From a checkpoint of a small mixture-of-experts model trained on Wikipedia: 10 layers, 32 experts in each of 10 layers.
Below are experts of layer 3 (counted from 0) of a mixture-of-experts language model. Rows are named router (the router's row for the expert), up (a neuron's input weights, with its number), down (a neuron's output weights, with its number) and show model dimensions 0-159. Each number is 200 + 30 x the weight over its row's rms, rounded and kept within 0 to 999.
Before each expert's rows: "comes before" lists some tokens at least twice as common just after its tokens as in all text. This comes from a sample of Wikipedia text that the model never trained on. Tokens count by the router's weight.

# expert 27
comes before: "was ", "the ", "to ", "is ", "of ", "and "
router,218,240,229,254,201,240,200,252,215,190,199,167,220,280,200,239,186,197,190,145,199,167,175,148,156,231,274,238,171,204,161,168,175,187,208,251,223,217,182,209,184,218,281,219,187,176,136,174,244,170,195,222,185,185,199,168,189,227,163,116,235,191,215,163,179,236,231,164,179,235,229,213,182,237,174,245,186,222,176,223,242,181,237,178,208,181,140,244,194,222,205,179,241,193,184,205,166,191,207,213,243,248,197,218,216,200,214,230,218,216,204,151,252,167,221,204,219,209,180,224,211,210,181,187,171,187,183,178,201,198,216,169,240,197,193,206,135,220,202,204,187,162,264,175,158,163,202,176,197,202,159,198,217,199,188,194,249,207,204,246
up2,202,148,176,238,167,144,192,204,210,254,175,194,196,154,176,218,168,238,223,200,195,231,185,165,212,212,171,157,202,202,254,152,178,220,198,197,211,200,248,198,170,233,216,238,221,195,228,202,185,244,129,190,228,179,205,193,190,171,234,216,208,163,223,168,123,192,187,188,226,182,108,221,185,192,204,195,178,222,232,174,174,200,209,201,155,220,201,135,181,210,233,210,228,187,196,241,197,200,260,209,184,163,163,165,212,176,210,230,167,191,238,205,179,204,200,204,152,168,165,194,210,251,155,227,229,240,207,172,156,205,149,264,225,219,192,168,195,205,200,256,180,175,184,107,231,229,197,235,233,229,160,178,222,211,187,197,189,218,247,167
down2,215,182,217,234,213,144,205,204,284,190,242,236,181,221,202,195,163,209,128,159,203,194,209,180,191,156,184,228,145,214,233,220,184,269,210,234,239,159,187,209,180,209,209,214,203,209,173,189,167,208,173,181,207,187,186,198,213,238,168,175,186,228,240,211,231,153,227,196,164,226,242,242,153,227,181,227,170,191,225,194,197,218,213,226,156,232,135,179,164,171,218,212,170,213,174,228,196,192,250,216,215,160,195,170,156,247,164,277,211,224,244,212,194,231,236,179,192,169,181,196,195,209,175,198,199,216,194,193,169,264,171,234,229,269,236,199,161,142,214,163,170,204,274,200,196,252,192,145,185,190,189,151,214,180,201,194,223,184,216,198
up3,227,202,219,177,219,161,178,197,185,219,198,217,168,212,185,159,223,200,173,196,169,184,206,188,218,207,168,215,200,199,210,182,197,191,165,240,166,174,159,190,253,156,206,215,244,177,236,261,218,157,178,240,157,231,200,256,218,273,202,165,203,216,191,233,194,221,203,238,192,200,184,186,196,194,209,204,206,294,239,160,234,185,190,231,106,211,185,171,173,280,242,220,183,178,231,150,219,199,234,205,225,181,189,223,172,149,215,207,217,201,210,176,193,250,206,213,137,217,236,175,183,246,274,209,214,235,188,219,175,192,208,210,198,191,222,113,171,192,158,228,220,239,198,142,221,232,199,187,182,228,187,232,184,175,251,218,178,224,196,215
down3,220,192,168,173,199,235,169,220,160,161,243,180,167,218,197,179,188,202,212,176,192,132,194,149,199,188,206,218,220,132,180,194,237,213,206,204,164,209,211,211,243,198,171,249,187,204,181,225,237,204,228,189,144,209,261,249,233,221,175,240,179,204,179,233,212,186,188,140,202,200,225,184,168,197,213,186,286,220,193,137,155,220,190,180,169,204,197,235,187,204,228,205,216,187,248,221,206,221,194,289,201,182,177,265,187,225,132,164,223,190,184,206,207,223,223,146,210,205,227,220,206,156,180,211,172,158,215,186,149,181,227,169,235,237,193,225,175,175,216,165,178,192,204,263,242,211,188,248,201,154,206,202,242,196,190,199,251,264,231,218
up4,217,175,191,142,195,202,165,202,143,186,225,152,244,170,234,233,178,213,146,167,216,175,211,166,213,216,175,219,247,223,177,232,150,160,222,227,255,180,178,165,223,172,211,235,217,184,253,240,189,231,198,187,235,200,215,196,156,149,177,220,218,230,226,175,165,197,131,164,151,170,159,124,185,216,245,188,236,224,207,176,240,176,152,194,169,242,200,256,177,212,165,269,170,196,205,210,253,167,198,139,206,186,187,225,201,216,187,169,204,202,201,190,200,174,199,192,212,169,210,202,214,206,145,212,218,174,257,224,183,202,175,244,238,205,174,212,276,174,151,236,199,215,224,180,199,174,171,178,195,215,208,224,241,204,242,209,201,195,176,229
down4,227,184,214,221,174,188,190,249,170,182,238,203,151,214,252,186,195,226,248,154,214,230,216,195,223,200,211,211,227,174,180,194,161,225,280,225,174,179,179,200,203,174,266,185,215,193,238,267,182,219,181,177,163,182,164,146,196,188,202,224,187,191,169,175,243,222,162,181,188,205,170,194,218,189,182,156,228,210,230,167,264,266,217,227,157,280,223,207,211,207,257,242,166,211,188,212,221,184,211,191,172,222,200,209,187,245,230,245,174,214,209,145,208,186,238,234,187,226,226,237,217,243,188,229,242,218,223,223,256,182,202,213,225,223,166,205,245,197,209,242,170,225,213,196,185,281,191,162,241,227,217,180,221,242,207,185,207,217,159,149
up5,187,125,179,191,179,199,184,241,208,201,211,177,211,209,227,194,230,245,201,203,252,167,196,168,224,190,197,170,200,207,203,206,173,218,201,157,202,131,218,183,192,212,142,187,246,163,231,203,180,192,197,175,229,233,204,159,227,238,202,189,186,242,235,181,231,174,190,240,211,167,237,146,176,183,173,141,174,256,239,183,234,208,164,199,238,285,193,239,232,211,234,182,216,189,225,124,239,194,232,237,221,173,218,172,219,244,237,195,126,208,207,232,183,209,204,149,249,222,234,142,201,229,237,213,179,175,204,179,185,204,227,199,196,180,242,207,201,175,183,214,220,220,168,196,201,213,247,245,140,147,195,223,181,173,181,244,189,233,196,251
down5,216,181,233,217,135,144,195,241,230,216,298,149,150,241,195,197,213,191,188,214,208,191,165,184,216,261,226,178,232,166,136,213,198,209,257,196,209,190,230,209,203,217,180,234,167,226,199,159,203,216,161,250,163,196,165,194,212,187,198,171,193,184,198,182,171,194,196,226,227,236,162,206,239,185,209,239,197,207,205,209,240,207,203,195,200,232,200,205,185,162,206,187,152,230,143,182,242,160,295,238,185,190,207,229,227,247,204,239,215,220,226,182,195,201,220,164,193,169,183,236,222,258,198,227,187,178,142,198,217,241,220,184,214,168,222,229,233,197,192,236,183,178,156,177,200,182,175,173,209,262,194,159,234,237,186,209,157,243,259,222
up6,184,177,194,187,197,220,235,202,186,174,220,206,232,217,251,152,266,218,127,156,211,189,197,176,169,178,226,253,251,172,247,220,150,166,153,194,263,188,177,216,236,246,171,216,202,197,221,213,202,167,163,206,219,240,167,184,204,207,203,205,195,219,228,179,163,192,242,202,149,177,208,206,179,198,199,219,187,241,203,198,252,192,214,165,194,241,220,237,182,193,183,217,221,196,155,190,132,192,214,202,190,149,224,197,246,156,189,177,247,249,222,196,181,216,141,183,221,243,214,197,131,210,194,225,191,191,231,161,210,226,191,181,215,238,304,224,217,140,177,214,238,234,197,196,136,198,209,193,211,206,182,250,201,230,164,226,231,179,199,181
down6,225,206,127,191,202,201,208,240,188,206,197,227,161,206,171,214,257,146,203,173,156,212,145,202,183,186,213,220,226,150,235,211,215,175,205,184,189,185,190,199,197,186,165,183,193,194,210,226,216,257,201,199,232,239,179,264,157,233,236,207,198,221,184,249,144,196,180,202,212,182,225,197,227,181,242,223,184,187,229,194,144,222,181,111,211,163,205,192,167,221,201,174,237,212,212,183,233,178,202,194,217,228,172,180,242,192,202,209,254,167,232,185,246,209,174,156,196,229,182,179,160,165,167,224,123,230,231,198,197,194,247,197,238,220,225,186,96,191,222,181,172,183,234,237,239,170,220,212,190,237,204,191,240,211,195,193,218,262,273,193
up7,201,180,202,167,183,201,218,247,163,231,150,196,177,208,216,248,170,184,167,224,213,207,177,139,211,226,169,206,200,171,170,253,190,170,200,170,170,177,223,143,218,167,212,216,145,236,229,199,186,194,191,168,179,212,163,190,160,198,174,175,197,209,181,161,236,194,184,155,195,202,200,209,253,175,217,177,185,249,215,210,271,239,202,228,180,202,239,205,236,197,191,185,164,204,148,179,181,117,179,174,220,188,183,196,208,203,158,181,214,261,225,152,180,254,228,182,184,168,201,170,154,162,181,234,214,225,200,236,221,306,203,204,192,145,187,176,174,221,236,249,219,187,194,181,222,189,243,211,237,134,195,238,158,211,159,189,176,238,182,182
down7,194,275,174,226,252,217,188,236,211,182,203,212,200,225,206,173,217,229,209,198,166,208,246,256,236,186,161,226,163,172,196,173,203,220,197,219,192,132,212,184,269,211,218,136,221,205,252,256,199,206,202,167,125,213,206,212,242,216,191,185,192,168,194,223,256,210,186,234,170,183,185,229,249,237,180,183,211,162,136,199,171,213,252,178,198,126,213,180,215,247,217,184,191,214,221,177,181,195,236,184,196,206,171,151,238,228,193,134,194,216,175,200,234,169,176,231,212,217,268,195,254,132,210,171,217,232,144,193,185,175,214,205,184,162,207,221,220,229,210,202,175,215,187,231,227,216,218,172,190,209,236,190,185,212,220,193,167,173,272,196
up8,234,170,195,210,203,185,240,162,167,205,215,208,213,190,206,216,226,216,236,217,218,207,226,199,203,235,218,137,234,143,205,174,185,191,273,195,192,218,202,208,165,174,152,146,243,250,183,164,238,216,197,177,171,188,232,199,212,230,199,156,195,189,146,220,194,226,165,213,224,238,179,208,158,200,168,158,136,194,187,214,171,157,226,205,173,211,210,205,219,188,212,164,178,229,133,251,159,153,247,215,153,173,179,203,290,155,184,258,202,224,178,199,189,223,186,178,184,184,234,149,226,221,187,226,254,143,157,181,164,221,162,208,198,228,193,162,159,188,172,204,249,159,187,189,184,199,210,278,194,217,209,194,218,188,191,178,221,181,173,244
down8,219,232,231,146,203,207,226,193,215,199,174,177,219,131,197,193,187,168,233,221,171,221,139,193,112,152,190,144,213,259,235,175,194,180,214,164,186,193,225,251,237,224,250,190,228,188,230,220,145,214,189,212,193,212,169,212,204,156,191,176,105,236,185,206,223,185,195,223,179,188,209,221,178,201,169,175,238,214,203,189,180,137,190,162,220,173,133,163,224,182,186,173,219,217,155,206,231,239,266,228,194,202,213,222,159,200,185,204,170,243,204,201,170,189,152,191,170,198,247,224,169,223,169,223,260,208,195,240,190,165,198,185,197,225,137,187,163,194,248,189,250,228,176,210,188,218,185,216,194,171,207,178,227,184,241,146,214,193,175,197
up9,166,152,222,207,188,196,181,159,181,211,204,222,282,243,223,201,239,175,197,209,181,166,256,199,228,215,217,199,165,239,220,185,253,213,170,221,172,227,187,175,166,196,174,192,193,228,242,176,207,191,199,239,216,222,194,145,180,176,176,203,183,196,137,168,266,245,214,264,193,186,207,161,148,188,157,189,172,279,202,236,191,210,187,202,219,240,266,226,212,172,234,236,190,205,200,209,125,183,184,186,194,202,226,99,196,198,221,214,206,170,203,156,180,176,186,191,189,187,253,249,176,191,166,188,189,165,199,191,164,239,200,191,216,209,253,190,183,208,185,161,218,211,236,192,197,272,174,186,208,216,174,188,147,189,161,172,208,166,211,183
down9,191,230,186,247,200,188,170,189,252,187,222,245,167,138,179,176,209,196,231,192,176,160,222,177,145,216,235,211,178,181,135,205,198,233,216,172,143,179,198,159,194,210,214,182,206,221,171,154,152,249,180,216,208,217,196,252,167,220,192,165,225,262,216,148,190,247,233,208,174,167,174,242,181,202,218,212,165,219,276,232,153,204,162,192,250,192,248,188,199,178,138,188,196,208,191,208,250,206,157,189,153,171,215,228,192,227,185,186,219,171,256,172,184,214,167,231,138,160,176,179,202,227,196,241,165,228,189,178,184,208,190,207,184,184,224,211,212,185,231,207,208,172,189,255,256,143,200,209,208,269,213,186,222,219,163,212,148,213,196,170
up10,179,191,209,197,149,175,206,181,237,194,221,160,204,118,207,207,171,163,231,211,232,189,201,161,232,267,249,221,199,207,253,234,228,182,218,188,187,185,208,233,233,242,198,181,211,227,216,198,119,194,214,282,199,255,149,255,201,201,161,168,167,231,167,210,156,209,225,219,259,216,193,186,234,151,252,200,237,199,199,195,202,170,171,219,187,222,249,168,218,201,195,244,193,180,214,206,226,196,234,203,159,198,152,210,155,204,173,209,207,185,140,190,167,221,183,172,156,158,193,245,218,191,180,231,163,170,222,235,177,228,218,204,202,185,195,174,241,203,233,223,160,236,204,163,219,182,155,183,216,216,212,214,249,190,152,195,183,122,192,203
down10,189,173,232,223,219,214,203,192,205,214,219,159,211,259,230,243,176,234,213,200,196,192,189,204,169,240,240,210,218,179,227,213,188,220,251,238,137,179,224,166,215,233,233,211,179,226,193,206,158,222,224,231,251,199,206,221,220,178,206,168,154,235,214,267,147,188,247,220,215,228,176,266,198,217,232,213,171,200,208,218,141,229,162,184,151,187,192,290,187,218,207,194,191,209,223,213,181,176,179,192,206,170,163,214,187,209,204,209,237,202,184,152,143,180,200,173,158,145,170,207,144,170,162,217,212,201,251,203,236,145,174,207,213,227,247,199,195,176,241,176,185,225,227,258,206,207,211,228,138,237,203,171,210,214,156,206,193,151,159,266
up11,159,172,188,195,217,191,182,206,143,221,138,246,171,154,248,246,192,192,186,198,237,224,203,169,248,187,225,200,164,170,225,247,206,197,204,174,238,173,196,160,169,217,189,222,192,164,214,181,150,209,182,192,236,133,249,188,232,218,136,225,203,206,198,196,238,202,167,213,229,144,178,218,216,185,216,225,198,231,186,206,196,211,177,247,192,259,180,208,222,200,264,226,178,214,189,150,160,226,197,164,214,166,240,145,190,184,191,226,107,203,252,199,252,203,194,213,184,174,164,206,151,220,211,198,230,278,232,198,201,207,169,185,242,212,206,227,218,246,208,209,204,175,175,172,184,196,156,160,160,183,192,215,179,199,213,247,173,205,161,146
down11,174,157,204,231,196,170,189,234,205,203,213,245,158,245,219,205,205,235,183,198,186,205,218,212,223,190,209,192,208,185,228,228,129,210,172,190,207,170,143,170,157,213,192,197,213,179,263,133,146,207,213,197,199,168,243,197,261,217,177,178,238,219,225,203,212,258,225,286,191,184,200,229,215,178,183,183,219,226,232,206,241,176,230,225,156,309,166,185,251,184,183,216,187,173,158,186,190,208,207,191,172,195,180,182,122,191,234,244,142,236,248,154,155,211,180,270,230,225,250,178,156,190,195,197,218,183,209,196,199,189,190,206,244,208,201,234,195,195,209,152,214,213,229,164,177,209,234,159,206,194,167,185,202,207,180,220,199,195,166,200